From a checkpoint of a small mixture-of-experts model trained on Wikipedia: 8 layers, 402M tokens.
Below are experts of layer 5 (counted from 0) of a mixture-of-experts language model. Rows are named router (the router's row for the expert), gate (a neuron's input weights, with its number), up (a neuron's input weights, with its number) and show model dimensions 0-95. Each number is 50 + 10 x the weight over its row's rms, rounded and kept within 0 to 99.
After each expert's rows: a language model's description of what the expert responds to. This comes from a sample of Wikipedia text that the model never trained on.

# expert 3
router:61 44 51 46 57 50 54 49 45 65 61 42 54 33 51 56 53 39 44 53 50 46 53 56 46 55 58 49 46 37 54 53 49 55 52 52 75 49 42 44 54 60 42 45 48 67 37 38 47 59 54 51 52 43 52 56 54 41 43 50 59 60 48 38 41 71 64 60 66 40 58 54 44 36 45 44 34 56 51 48 55 64 60 48 53 47 41 26 60 49 41 61 55 65 52 62
gate0:46 31 39 33 64 28 44 52 37 46 61 35 51 67 49 56 46 63 62 51 51 47 43 55 63 42 60 48 43 37 45 52 74 43 47 54 49 41 47 56 33 64 49 55 51 60 37 39 37 44 40 29 47 50 58 50 49 33 45 53 40 39 47 51 48 63 42 50 65 40 70 39 59 39 43 71 41 37 44 57 52 49 36 53 70 58 40 31 45 54 39 45 64 39 43 63
up0:52 60 43 40 43 55 50 48 53 55 30 56 46 49 54 57 60 37 40 41 41 62 52 49 45 67 48 73 61 55 59 61 34 48 49 68 49 42 42 42 69 33 50 58 50 42 71 56 59 49 57 57 49 42 34 45 46 56 55 46 51 58 61 62 43 49 62 46 48 61 51 66 43 35 53 37 52 58 46 40 58 47 61 59 52 58 44 57 48 27 47 59 66 44 53 69
gate1:47 43 51 52 44 55 50 59 58 45 62 67 68 47 60 41 40 69 69 57 56 62 39 41 40 63 48 41 54 60 53 49 44 54 55 28 36 39 44 41 52 38 58 70 40 47 51 32 49 49 51 45 63 45 53 61 28 62 50 52 34 32 54 53 69 35 50 55 65 47 49 66 34 50 61 42 56 55 55 50 40 35 61 41 50 73 62 56 42 57 50 29 47 47 44 64
up1:38 66 53 47 45 55 39 39 60 52 45 56 58 67 70 46 41 55 54 57 35 62 68 69 46 49 67 57 54 38 31 52 48 54 52 65 54 40 32 49 67 34 46 41 43 53 61 51 48 40 38 50 59 48 46 59 46 59 65 58 42 52 37 57 48 57 50 47 52 45 43 30 53 58 69 57 36 58 63 54 53 48 39 63 33 34 47 54 50 36 59 44 43 50 57 54
gate2:60 32 48 64 71 45 59 40 53 51 31 48 49 52 46 45 53 46 39 50 43 48 38 55 40 45 54 42 53 57 56 63 55 41 45 48 60 49 59 41 50 64 38 43 33 53 53 55 64 62 64 57 51 45 48 43 47 50 55 53 52 46 36 46 41 66 51 52 57 43 46 71 50 38 46 53 43 48 47 40 48 58 52 32 60 42 41 30 51 67 46 61 34 57 56 41
up2:49 44 50 55 59 58 59 33 51 51 45 55 52 47 47 44 39 31 45 56 38 59 35 56 57 51 41 36 46 58 58 53 49 52 50 48 46 52 53 48 41 65 50 47 50 57 45 42 57 50 51 61 62 58 35 63 45 35 50 44 28 55 44 47 57 45 54 46 44 73 55 43 50 52 42 60 75 45 57 64 74 58 52 46 41 34 38 69 65 46 59 53 34 39 63 50
gate3:30 50 60 40 57 48 58 40 54 59 46 57 64 48 68 41 67 50 44 43 44 42 52 41 43 31 54 56 54 53 43 60 57 47 53 42 38 42 37 42 35 44 43 40 54 50 39 50 38 46 52 47 54 37 51 54 54 42 53 57 52 27 55 57 49 48 72 36 44 64 56 60 29 53 43 60 32 54 39 36 64 71 47 37 38 37 50 36 46 71 59 66 54 33 49 50
up3:38 46 37 39 51 50 63 52 60 54 41 28 65 54 56 48 53 59 42 48 82 51 58 66 57 61 56 44 58 69 49 48 58 68 41 39 64 32 46 52 39 61 59 42 54 51 42 55 36 45 54 29 63 43 69 56 53 60 37 60 54 41 60 42 62 42 42 50 53 55 54 47 35 35 41 46 62 48 62 49 71 61 54 42 32 49 63 45 53 55 57 54 51 46 55 58
Description: Titles and punctuation. Words and punctuation in quoted song, film and episode titles and list labels, such as You're No Good, What If...?, colons.

# expert 1
router:59 54 39 54 57 55 43 54 41 49 56 44 60 48 49 43 52 38 48 46 53 47 56 54 28 60 47 40 61 39 57 55 62 50 50 55 41 45 47 33 62 26 36 58 30 79 45 42 53 69 47 63 38 41 52 47 52 36 35 36 32 54 39 46 40 46 71 51 57 57 33 50 57 56 54 61 38 55 28 51 64 50 58 37 65 46 34 36 68 41 57 52 62 52 41 65
gate0:49 47 62 61 45 53 58 74 41 63 37 54 48 43 46 57 52 53 52 50 53 48 53 52 48 51 79 45 63 63 45 58 57 73 53 54 50 66 49 61 62 53 69 48 48 49 44 62 65 51 58 59 49 56 28 37 53 47 38 51 49 35 37 59 48 41 45 43 53 45 45 53 62 56 59 32 36 56 30 64 46 45 61 54 53 67 51 30 44 29 74 41 47 47 43 53
up0:53 43 48 34 45 41 52 52 52 50 56 56 47 48 49 44 54 50 35 59 30 40 47 52 59 51 58 50 44 40 50 46 45 56 78 52 71 47 58 62 57 44 61 65 51 55 72 68 69 54 50 39 31 46 40 53 50 56 35 61 46 54 59 52 54 67 47 61 45 66 86 59 46 36 42 45 46 43 47 58 50 48 53 31 42 50 53 44 58 57 51 55 43 52 60 36
gate1:52 32 61 49 50 46 44 64 40 52 42 53 43 50 56 54 54 57 56 32 45 40 45 39 46 37 54 39 46 56 29 42 69 62 49 51 47 36 49 43 48 42 58 46 60 34 45 49 41 37 56 48 48 34 52 33 53 45 59 57 69 54 67 35 52 36 45 46 48 69 41 62 43 57 44 56 44 40 56 56 52 73 64 56 43 64 43 46 49 77 61 67 56 53 47 56
up1:37 61 68 61 56 39 52 55 53 46 64 36 44 53 42 42 47 59 31 33 46 38 57 46 42 36 58 41 64 43 60 60 50 65 47 31 46 60 63 46 53 50 50 53 57 75 49 42 49 56 37 40 41 38 60 17 36 48 47 51 57 48 44 37 64 49 49 36 48 68 49 44 39 56 72 56 40 42 38 62 62 50 70 55 52 50 63 35 55 56 56 53 57 50 51 68
gate2:28 39 55 58 53 65 59 53 58 70 52 66 47 55 48 42 62 53 49 37 58 56 33 51 51 61 56 62 51 53 39 50 61 71 59 44 56 44 38 46 40 50 65 55 38 55 61 63 44 46 61 56 48 26 65 42 36 47 53 23 38 53 64 42 56 41 42 49 49 38 47 58 69 55 50 43 50 45 47 45 49 68 65 54 52 47 46 39 48 33 66 55 48 45 57 61
up2:57 45 50 49 40 28 55 35 44 61 48 53 62 61 55 55 54 56 55 37 54 49 59 44 50 55 37 45 55 45 45 57 47 37 55 53 62 48 72 40 31 38 40 42 62 47 33 52 69 45 52 49 32 59 52 42 45 57 61 58 61 67 57 52 66 65 49 44 57 55 51 40 59 66 44 55 44 47 45 69 51 81 59 44 55 66 48 54 30 55 61 57 33 54 67 44
gate3:57 44 55 50 36 40 40 48 44 52 53 61 29 48 66 66 55 53 45 48 50 40 47 44 62 38 55 66 68 43 41 36 54 57 51 49 49 60 70 49 55 50 49 36 51 48 49 45 66 63 50 50 38 40 57 28 45 53 39 46 47 56 39 58 36 66 37 43 28 48 62 43 33 46 46 52 42 55 60 52 44 47 43 49 60 51 62 53 83 39 37 62 37 51 54 53
up3:54 74 55 57 48 66 41 47 61 33 53 49 52 53 51 61 51 62 50 46 39 57 55 61 46 33 42 52 54 42 31 40 59 52 40 55 53 40 47 52 37 49 38 58 56 60 38 48 53 64 45 56 38 60 57 49 47 58 70 42 48 58 65 61 33 38 67 51 55 37 65 38 63 48 45 56 66 55 57 32 33 53 47 40 36 46 47 52 50 55 51 46 48 50 43 47
Description: Non-English name syllables. Word-piece syllables inside transliterated Asian, Indian, Southeast Asian and other foreign names and places, such as Kh, Shah-ir, Ng-ad-isari, Cho Jeong-hyun.

# expert 5
router:51 62 47 56 48 47 45 63 51 61 64 43 60 52 47 48 57 35 35 54 57 57 42 35 38 54 58 49 58 47 54 56 51 50 46 46 34 45 45 45 65 24 49 39 39 39 29 40 59 61 50 57 56 46 59 53 53 39 54 43 51 60 65 42 54 63 61 37 74 32 43 46 70 38 43 42 29 44 38 56 69 61 52 58 58 58 45 48 55 45 49 65 53 68 47 64
gate0:36 58 60 40 37 48 55 44 60 50 58 48 62 36 63 51 50 44 51 56 59 39 45 60 70 34 60 43 49 50 40 48 48 44 50 36 48 58 58 53 46 56 43 34 38 55 48 48 53 41 46 44 56 33 77 47 48 46 58 43 52 43 48 62 44 46 61 28 54 44 66 56 48 36 37 50 54 33 58 60 41 59 56 55 57 57 41 49 49 36 55 54 64 42 40 43
up0:37 51 42 45 37 42 48 45 54 61 45 53 49 50 46 33 63 46 49 62 47 62 48 73 42 50 58 59 50 55 67 46 48 46 51 55 42 63 52 57 53 35 47 51 46 48 40 55 43 59 32 75 60 57 65 34 57 48 32 36 66 56 50 64 63 58 59 36 46 45 50 48 46 49 53 50 34 52 41 60 55 65 55 66 60 62 46 59 49 63 58 52 42 50 36 47
gate1:32 48 56 57 37 67 47 60 69 44 57 42 63 54 54 37 66 52 57 39 64 65 68 44 50 59 47 53 50 48 62 48 39 34 66 59 61 47 49 37 49 56 51 44 64 54 32 27 34 41 33 25 51 53 63 67 51 37 58 40 44 45 50 49 54 55 57 44 41 35 47 49 58 47 55 34 30 28 41 32 57 64 49 58 58 48 51 74 45 57 47 75 59 72 55 52
up1:47 20 58 59 47 51 55 39 36 53 55 46 55 51 52 36 60 49 47 54 51 62 65 43 49 46 50 52 58 48 57 46 52 53 56 49 46 45 46 34 56 59 53 35 52 59 33 43 41 49 55 42 55 47 48 47 45 55 45 54 42 51 45 74 72 45 47 69 56 52 43 42 60 41 60 55 59 42 36 32 60 57 25 51 63 65 70 63 48 63 41 40 48 42 43 59
gate2:55 46 59 51 41 42 39 40 38 54 71 73 75 67 40 50 38 43 57 31 44 54 34 54 53 49 48 59 57 36 38 33 50 63 61 55 45 55 56 60 51 68 77 45 45 55 43 51 39 61 61 48 55 52 44 46 46 56 41 54 55 47 41 58 58 57 41 42 59 45 46 50 43 38 32 64 49 50 58 48 33 61 53 51 46 55 50 52 60 50 30 43 33 41 52 54
up2:50 50 54 53 57 55 45 54 48 37 54 29 61 51 62 40 43 34 55 55 54 42 37 23 41 45 43 56 61 60 45 40 42 67 35 50 56 57 52 69 41 40 56 68 41 46 56 55 43 44 30 31 44 41 58 54 43 48 54 39 55 44 32 56 49 49 59 56 34 48 44 68 47 46 48 50 49 58 37 39 45 47 37 48 59 46 52 48 45 31 51 59 55 42 45 49
gate3:52 35 52 49 59 47 37 43 35 43 34 37 38 52 46 40 43 50 42 60 59 56 39 63 37 53 41 57 33 59 47 66 41 39 50 51 53 33 34 42 51 51 44 50 53 54 50 43 39 47 35 47 29 52 44 51 57 54 50 56 62 29 74 47 32 52 45 44 53 52 28 41 40 43 52 53 44 51 54 61 49 44 28 63 52 59 51 34 52 54 37 26 65 43 46 71
up3:59 54 46 64 47 48 51 49 40 66 40 37 62 67 57 37 69 52 52 54 72 49 45 58 50 37 38 73 52 64 49 48 50 53 63 56 43 58 44 41 48 44 62 44 50 34 33 50 54 66 46 64 51 44 34 48 67 67 58 62 63 41 67 53 38 53 33 38 26 52 64 36 40 40 57 40 48 49 44 37 50 64 49 52 56 47 52 56 29 60 50 50 58 30 46 54
Description: Mid-word content pieces. Middle and end pieces of common English nouns and abstract words, such as depr-iv-ation, dist-urb-ances, stat-ement, and whole nouns like design, education.

# expert 11
router:77 53 33 45 48 50 60 59 50 70 53 48 53 15 75 39 59 42 39 50 41 42 57 39 47 54 47 52 48 42 60 45 45 72 49 44 62 49 44 49 39 41 43 56 53 59 42 46 47 61 41 57 46 43 58 51 46 35 42 68 31 68 54 67 54 61 66 52 55 50 41 50 64 56 47 40 47 58 34 64 59 57 49 45 56 55 52 52 47 41 49 55 55 59 54 43
gate0:50 42 51 58 59 57 54 44 55 46 56 53 51 38 80 44 62 52 43 27 47 52 51 57 41 50 64 42 33 74 56 50 53 56 45 53 57 56 51 51 44 44 51 58 28 63 40 52 32 47 44 62 52 44 56 43 41 47 56 45 45 65 53 57 63 43 57 38 47 50 41 50 37 54 52 41 39 58 66 51 69 49 60 43 66 61 39 58 49 48 49 67 56 55 33 59
up0:52 39 71 57 55 56 49 37 63 51 52 61 59 47 60 32 74 65 55 56 47 47 38 55 49 64 47 47 48 56 56 42 48 36 53 59 53 37 50 35 38 58 48 41 26 48 42 39 46 42 51 27 44 74 67 66 46 37 58 55 59 53 51 49 52 48 47 55 31 63 51 37 54 65 46 41 49 65 56 45 26 49 48 51 49 51 55 64 68 57 47 55 53 67 34 40
gate1:38 42 56 43 51 43 53 56 41 59 32 67 51 42 46 44 47 49 33 73 51 33 64 70 63 48 40 37 51 36 47 36 50 41 68 37 52 43 50 56 37 57 47 57 59 66 54 57 46 40 46 55 57 36 39 36 58 34 51 34 48 50 37 37 55 49 41 52 46 53 57 56 37 63 67 67 59 55 42 53 39 46 56 51 50 37 46 42 51 52 38 44 34 32 49 41
up1:35 43 43 47 54 39 38 46 32 46 43 54 34 60 49 54 34 61 62 37 53 51 45 45 46 35 54 57 47 49 49 38 52 36 54 40 52 25 63 54 43 44 52 41 48 69 58 37 52 32 45 53 47 40 51 51 28 49 50 38 46 41 34 68 45 43 54 44 64 60 39 55 39 34 50 35 45 61 50 49 56 49 31 36 69 53 58 37 39 52 64 53 56 33 50 43
gate2:66 54 49 37 46 55 57 44 68 32 52 42 59 33 57 68 51 32 50 52 42 67 52 38 45 18 29 41 56 41 45 45 50 55 52 27 44 53 50 65 24 51 43 54 64 48 40 35 49 56 41 59 51 63 53 41 52 53 46 31 38 47 58 40 40 45 57 40 32 37 39 61 49 45 54 42 31 57 41 63 54 70 48 57 55 47 44 44 61 44 45 51 46 53 40 55
up2:49 42 55 57 35 55 45 55 58 23 55 61 40 45 45 33 61 76 87 51 37 33 48 54 54 29 39 58 39 28 30 44 39 58 56 43 39 53 61 37 38 33 55 45 61 54 43 43 60 55 39 42 36 50 37 57 72 32 54 52 40 58 61 71 29 64 64 54 46 37 39 51 54 44 56 57 57 46 59 40 48 61 51 55 44 49 49 56 46 36 56 45 62 42 35 56
gate3:55 41 55 54 33 45 37 36 52 53 48 51 50 27 63 52 55 48 44 45 31 46 65 44 51 43 47 47 56 33 54 53 42 45 62 50 67 69 49 45 37 23 61 54 72 56 37 48 73 57 63 61 48 69 56 58 58 41 40 46 64 36 53 50 60 49 57 53 46 46 55 44 51 43 52 65 74 51 58 59 41 30 39 47 52 50 55 35 60 46 52 41 79 53 55 36
up3:35 61 78 52 57 42 55 52 46 60 52 54 47 43 41 61 69 53 36 49 38 61 36 58 53 46 38 62 44 37 22 44 65 59 36 46 37 46 49 64 39 49 48 63 41 48 52 42 60 40 57 45 40 61 49 54 49 40 54 48 48 42 61 60 58 56 49 69 68 38 44 61 60 64 46 41 46 46 56 35 59 66 51 38 41 55 47 70 45 40 51 31 41 43 44 37
Description: Romance-language name pieces. Pieces of Spanish, Portuguese and French names and places, often vowel-initial or accented, such as del Valle, Nacional, Théâtre, Cristóvão.

# expert 9
router:50 76 54 57 41 56 42 61 56 62 73 42 63 44 61 49 48 52 37 62 48 47 56 60 44 56 51 44 66 51 50 59 60 52 41 56 50 62 38 41 52 38 33 37 54 51 49 43 60 54 51 62 42 56 59 67 55 44 42 47 63 60 54 42 49 60 68 61 64 51 56 51 58 48 32 37 35 49 43 64 57 46 43 40 52 50 40 50 54 47 42 50 57 63 47 62
gate0:48 47 55 43 57 61 45 36 59 46 48 52 40 39 62 56 55 43 58 61 53 51 48 49 63 51 47 66 61 50 53 48 44 50 74 47 44 56 52 62 54 58 48 39 40 32 53 39 50 61 47 43 39 60 35 39 49 43 30 33 61 41 45 46 68 61 36 58 48 45 42 39 48 48 46 50 52 54 43 62 54 62 53 55 66 52 59 47 36 64 43 50 51 32 56 48
up0:45 40 68 62 43 52 30 40 47 43 34 51 48 44 46 54 54 55 45 60 37 59 54 40 81 48 54 51 44 33 64 57 46 52 60 60 39 58 58 48 47 65 40 44 39 24 71 42 44 45 48 52 49 56 36 27 52 40 32 51 55 43 44 47 64 68 38 63 54 65 53 44 36 65 41 46 53 64 49 65 52 48 56 50 46 43 45 43 49 64 36 60 60 43 55 51
gate1:58 40 37 40 43 39 52 54 50 61 37 63 40 32 53 50 54 46 55 65 47 60 45 36 45 48 51 51 45 40 53 70 65 56 38 29 59 65 67 40 48 34 57 33 54 73 53 50 45 54 52 39 51 52 44 59 44 55 46 65 47 44 46 37 60 45 34 44 37 54 47 37 59 24 41 57 49 54 42 30 59 64 42 54 49 60 54 50 43 44 45 42 49 36 45 51
up1:51 53 67 50 33 42 54 55 56 37 47 54 46 45 37 45 33 50 47 38 51 48 43 41 55 54 54 42 52 63 45 44 67 55 60 59 55 35 45 62 47 47 44 54 56 40 56 34 29 41 54 60 50 55 47 42 58 33 62 57 62 43 38 50 49 75 59 52 45 66 77 70 53 68 43 41 55 49 42 74 33 52 55 60 67 33 60 61 59 68 45 62 64 58 39 48
gate2:40 65 44 38 37 59 52 54 44 44 59 43 63 44 52 45 60 31 53 46 32 45 47 38 41 43 68 64 64 28 41 59 46 46 37 55 49 48 73 56 53 29 42 48 53 58 36 62 48 62 47 49 67 53 57 60 56 48 50 63 32 47 30 42 67 48 37 42 53 28 39 32 59 50 43 40 52 42 43 45 45 39 55 53 53 58 56 60 60 42 59 58 51 55 86 44
up2:34 52 59 46 51 55 39 60 40 78 48 77 37 48 51 49 53 46 40 61 48 60 51 59 42 56 64 39 40 46 38 59 49 59 54 46 50 43 38 46 67 46 57 60 52 44 52 33 53 36 52 30 42 56 30 66 34 59 42 56 68 59 38 57 54 59 57 40 60 50 49 44 50 47 52 39 41 41 65 64 49 58 50 51 44 55 48 32 51 68 60 51 50 64 43 37
gate3:52 59 40 44 68 53 49 54 61 43 24 61 39 56 46 47 48 33 57 32 61 54 46 59 49 40 49 50 39 66 34 23 63 31 50 47 55 50 43 61 55 38 42 51 40 62 43 54 60 66 59 54 49 55 37 42 36 69 46 48 51 49 53 45 47 35 48 40 51 57 62 56 51 43 49 49 41 51 51 66 53 40 76 61 41 70 48 42 51 40 37 57 40 40 57 50
up3:36 44 38 45 48 35 64 53 56 48 44 49 67 60 45 43 31 47 46 52 37 44 49 57 61 64 49 50 56 55 54 53 44 76 37 44 65 60 63 46 54 39 66 45 40 50 47 43 50 46 47 51 37 47 58 52 52 57 18 55 46 29 46 47 42 59 61 59 40 52 62 63 61 43 42 40 49 58 45 45 43 72 29 40 67 32 46 60 45 30 39 49 56 56 41 50
Description: Separators and commas. Punctuation that ends a phrase or cell, mainly table pipes, commas, semicolons and closing brackets, such as Minnesota, | 10, Sisters),.

# expert 10
router:58 67 47 44 44 54 46 28 41 39 56 31 61 40 41 50 54 48 52 55 68 32 62 47 45 53 49 32 59 49 44 62 59 62 64 62 55 59 42 44 46 49 45 50 46 49 32 34 62 62 16 62 60 44 53 53 54 31 33 55 49 53 67 43 62 44 56 51 62 43 42 47 66 53 37 44 41 62 45 53 58 51 62 41 59 55 35 28 61 42 51 51 46 53 64 52
gate0:48 57 56 41 37 34 50 34 44 60 52 60 49 39 37 52 34 42 33 55 54 73 50 39 52 50 45 37 56 50 41 48 48 42 44 64 48 62 36 61 51 33 39 44 39 55 42 47 47 62 47 49 64 37 55 51 33 46 58 48 47 60 49 49 56 49 44 51 51 34 46 59 49 46 43 48 46 55 41 39 46 46 55 40 70 44 48 30 57 55 57 58 51 41 43 57
up0:55 61 38 47 46 54 37 51 51 68 52 45 32 62 48 59 67 51 60 50 57 71 48 40 41 48 69 44 54 41 61 37 56 48 46 62 47 52 52 48 51 54 42 42 58 48 63 60 52 45 42 39 48 33 44 48 48 49 47 33 51 47 43 34 46 60 48 46 45 85 31 54 57 56 45 58 42 36 73 47 56 53 48 44 61 48 65 38 39 48 54 55 60 43 48 42
gate1:51 39 45 52 20 52 48 48 36 55 53 49 33 55 63 57 39 57 56 38 64 34 54 47 49 49 60 37 64 42 31 44 54 44 52 55 30 55 45 41 61 22 49 47 66 48 53 58 49 38 56 52 79 67 45 47 57 59 63 67 66 41 58 61 51 49 30 55 55 54 63 55 63 43 62 39 61 46 47 46 51 45 68 44 55 71 55 50 50 53 13 54 61 57 37 45
up1:46 41 47 55 42 47 44 46 46 73 65 47 51 49 54 54 62 33 52 30 67 44 64 43 40 41 42 59 54 53 40 64 42 56 48 46 52 47 37 44 41 43 58 57 41 46 54 72 49 30 61 45 49 41 45 43 68 53 61 56 59 49 42 59 42 43 42 41 37 46 43 61 47 45 44 62 51 56 34 48 63 38 58 38 65 65 66 69 62 53 64 68 52 38 56 52
gate2:28 34 50 55 46 42 60 53 59 31 72 36 47 35 49 65 41 50 52 80 52 49 59 58 50 39 51 61 56 66 55 46 64 38 37 44 49 61 45 52 42 55 56 40 47 46 66 37 50 75 40 37 40 44 54 63 49 47 51 49 42 71 55 62 51 51 73 39 63 60 56 36 63 58 43 51 51 72 61 53 34 34 38 50 51 38 38 27 23 56 41 39 61 60 52 44
up2:38 51 58 70 40 52 38 55 66 35 43 59 58 52 50 56 71 30 53 40 63 40 56 50 78 47 63 48 50 45 42 54 43 39 37 58 51 57 58 26 45 51 49 55 41 72 55 74 49 34 46 73 36 69 37 42 53 71 53 52 44 23 40 44 49 52 38 49 65 44 50 37 55 56 63 53 46 47 41 45 47 59 60 39 59 49 47 69 45 60 58 60 50 38 49 47
gate3:56 56 47 59 60 50 48 35 46 56 78 30 50 51 57 49 40 50 43 42 54 57 50 56 35 55 57 50 48 50 59 49 54 62 44 28 39 35 51 50 49 57 47 46 44 47 42 55 63 48 44 51 38 61 47 34 48 59 48 57 54 50 75 43 46 58 41 59 52 52 46 57 40 52 39 54 51 57 39 63 70 76 54 58 43 54 35 42 64 50 30 51 42 54 50 50
up3:46 42 44 45 59 57 51 50 48 74 48 61 40 58 39 30 44 52 66 57 41 60 52 58 46 63 41 56 56 60 38 51 52 69 49 44 50 64 58 49 52 41 52 41 52 74 54 37 64 31 35 56 44 61 46 53 52 46 70 50 53 66 51 40 55 40 49 34 54 55 54 44 60 88 53 59 54 43 29 61 60 57 53 44 38 46 51 73 48 49 65 47 49 56 39 54
Description: Pronouns, conjunctions, name pieces. Clause-starting pronouns and conjunctions like and, he, who, they, but, plus inner pieces of foreign surnames like Alupo, M'rabet.

# expert 13
router:68 44 39 52 62 45 49 40 44 50 60 62 59 46 58 54 59 39 44 50 55 35 53 44 41 47 53 34 56 40 56 56 57 59 63 59 33 65 48 39 60 62 47 47 44 37 52 41 47 59 39 55 46 36 51 52 53 40 45 55 35 66 55 62 51 64 55 49 63 44 30 53 43 56 58 54 48 46 47 68 54 63 65 43 64 39 60 56 64 45 26 48 68 50 38 63
gate0:58 46 50 48 60 48 71 50 73 33 53 66 51 36 55 59 55 45 57 61 61 43 62 30 53 65 64 44 66 50 52 50 47 55 66 50 43 58 44 45 50 25 54 56 60 45 48 49 43 46 44 53 53 41 43 62 59 60 55 50 64 53 53 54 43 52 52 60 53 56 64 53 50 50 61 56 46 39 55 56 57 40 43 42 42 38 34 62 40 55 50 50 62 42 39 46
up0:48 43 50 40 54 47 61 73 37 54 53 59 38 37 60 59 64 60 49 62 45 39 46 52 55 72 52 49 46 58 57 47 61 48 44 45 55 51 52 62 43 71 55 42 51 84 50 35 38 45 47 52 46 34 41 48 51 57 61 48 49 57 61 33 48 53 42 57 56 52 60 59 57 45 45 37 48 51 49 48 51 61 56 63 52 55 68 63 29 57 56 45 37 61 61 75
gate1:46 44 41 63 34 44 51 37 54 63 44 52 46 70 52 39 54 44 40 49 53 57 27 50 61 52 49 58 45 32 46 41 63 60 59 51 58 60 65 41 38 57 50 36 44 61 53 50 66 49 49 64 47 38 62 61 54 55 58 61 49 62 66 49 49 53 56 39 49 69 54 57 44 54 65 42 54 55 61 69 67 47 48 63 58 60 63 57 64 67 50 42 53 49 40 68
up1:42 42 47 47 46 35 55 38 64 60 44 55 49 41 61 45 56 37 52 49 68 64 39 50 61 54 48 42 40 43 54 51 61 54 55 48 67 45 44 44 52 58 40 31 56 44 54 32 58 55 58 64 66 62 57 51 62 34 49 50 37 33 41 48 64 71 34 48 53 55 51 42 44 44 54 50 55 59 53 33 51 36 53 56 52 55 65 62 60 49 40 39 40 49 43 67
gate2:37 43 54 64 54 36 52 55 49 62 49 65 66 36 55 61 46 45 42 47 48 45 43 59 34 50 60 35 54 49 58 53 60 53 48 43 49 54 47 44 47 70 43 50 48 50 41 53 42 54 38 43 56 57 51 48 67 47 69 43 57 54 44 46 33 55 67 39 55 49 46 55 51 52 31 38 60 47 44 60 40 57 54 65 61 46 48 48 45 63 45 49 61 54 66 60
up2:54 48 50 32 57 44 56 42 46 51 63 56 41 46 41 47 56 48 42 61 60 50 53 59 54 58 42 49 30 36 72 44 48 66 47 45 57 65 49 57 50 58 54 53 51 55 50 36 35 40 62 57 38 44 39 37 58 51 41 54 55 50 64 60 70 51 49 55 48 56 47 43 52 55 44 45 47 45 48 35 47 49 51 50 38 33 44 46 69 53 50 63 58 54 45 28
gate3:65 52 53 42 48 46 49 56 56 57 59 61 49 30 50 51 65 40 57 40 47 39 54 42 48 43 41 51 57 42 63 48 59 35 36 49 54 69 56 53 59 46 43 56 57 44 50 70 71 62 53 60 62 69 59 66 48 22 42 46 47 55 55 43 43 27 41 28 59 71 37 48 40 53 45 51 57 37 42 61 44 39 55 53 57 41 59 56 48 53 49 51 58 43 68 60
up3:67 41 48 59 37 23 54 53 45 54 35 49 46 48 35 56 47 45 49 41 56 47 69 32 47 41 66 84 41 41 48 30 59 47 44 52 48 59 60 59 68 52 45 52 50 52 45 43 48 46 47 66 48 47 51 53 62 44 47 62 56 62 45 45 56 48 43 54 47 51 19 50 42 46 56 58 47 52 42 70 31 63 58 41 63 44 49 49 36 52 37 31 61 52 61 58
Description: Determiners and adjective endings. Articles, possessives and determiners such as the, his, its, their, plus adjective endings after them, such as var-ied, divers-e.

# expert 2
router:57 58 53 51 58 45 52 67 50 48 51 60 54 24 57 43 60 40 57 43 61 59 60 46 50 52 65 42 62 45 57 56 48 48 60 62 65 47 39 60 36 43 36 47 45 79 38 38 47 63 44 48 40 35 59 58 46 41 35 64 51 57 41 54 45 53 60 50 55 48 40 50 54 53 42 49 44 63 30 47 49 61 55 58 67 62 66 54 58 52 40 51 53 55 39 49
gate0:54 44 51 47 46 65 42 50 62 40 41 49 46 37 42 56 56 66 41 39 53 63 52 56 47 53 71 44 58 56 44 59 63 55 52 63 51 62 53 62 50 35 60 63 61 66 42 55 44 40 55 46 49 52 51 53 63 57 37 56 69 45 48 60 50 49 23 58 44 50 48 48 47 60 36 44 47 61 40 41 49 35 54 32 49 50 47 49 50 66 65 49 41 40 50 47
up0:20 48 57 55 53 39 56 42 34 37 46 36 61 43 68 37 62 46 86 60 51 46 59 51 58 47 47 33 47 45 64 36 35 40 58 38 60 49 50 56 44 29 59 41 49 38 41 29 47 44 52 76 55 57 60 63 51 70 44 66 56 43 46 53 55 51 51 39 55 47 46 56 54 46 47 62 71 64 39 46 32 36 33 57 48 54 68 58 50 53 51 65 51 45 38 49
gate1:62 38 45 26 61 40 30 42 55 37 41 45 37 53 62 46 38 60 57 61 51 78 50 44 50 66 47 43 60 58 65 59 38 68 53 52 51 61 55 35 52 41 61 35 53 47 62 53 55 33 52 48 31 54 65 60 57 36 56 63 39 50 53 56 41 52 58 35 32 48 44 43 35 45 31 62 48 56 37 54 40 49 42 62 38 52 45 59 46 47 44 53 45 47 53 64
up1:53 65 65 54 45 51 49 58 64 50 58 58 56 63 51 63 59 52 45 57 37 43 36 61 63 41 36 49 42 45 47 62 48 34 66 45 62 67 56 56 47 50 39 50 56 45 27 58 41 59 49 65 64 48 48 49 32 56 60 52 44 39 56 47 50 32 33 50 60 50 68 58 57 25 51 37 62 55 65 48 34 43 48 52 57 42 54 52 58 52 45 36 38 54 60 44
gate2:58 30 62 67 59 62 51 45 39 45 55 60 43 52 34 50 54 36 61 67 60 47 46 45 68 46 55 61 32 46 38 66 54 36 50 35 45 59 52 30 45 39 64 73 50 73 48 30 48 45 62 54 36 49 48 41 46 51 47 53 50 51 54 43 52 66 47 49 54 70 44 47 33 45 49 43 57 60 54 63 69 43 65 63 40 38 51 44 52 66 66 54 47 32 56 52
up2:32 45 43 50 57 61 46 63 37 58 51 39 49 65 53 48 36 41 66 62 30 40 68 49 42 56 44 44 25 57 46 61 41 44 30 53 53 61 34 64 59 51 44 52 77 44 39 54 53 50 50 58 61 60 50 42 54 39 63 50 45 43 45 54 49 27 61 41 54 53 60 61 65 43 51 46 48 48 43 41 37 28 43 43 65 71 55 49 54 42 34 56 43 58 44 50
gate3:59 30 34 46 41 52 32 63 55 41 58 62 40 55 44 29 56 34 56 35 59 47 56 45 43 61 58 36 50 50 58 54 71 51 42 59 40 58 59 57 48 54 52 55 36 42 33 48 41 34 54 61 61 43 51 55 48 40 35 59 41 49 51 49 54 62 53 47 53 42 65 38 39 37 50 53 59 48 45 52 52 51 47 49 57 32 40 48 61 44 68 54 52 49 47 49
up3:41 51 46 64 51 50 64 51 37 47 52 57 48 42 47 45 53 43 51 55 43 72 61 46 66 40 42 41 46 55 49 48 50 52 33 34 33 53 64 55 35 43 60 47 45 61 43 52 37 40 54 55 45 63 47 65 54 37 37 44 59 43 49 56 48 47 57 53 60 59 53 52 46 48 44 42 63 76 38 52 27 47 36 49 39 58 27 55 64 39 65 54 54 48 57 49
Description: Function words, verb endings. Prepositions and auxiliaries in running prose, such as of, in, was, had, plus endings of verbs, such as begun, flipped, confirmed.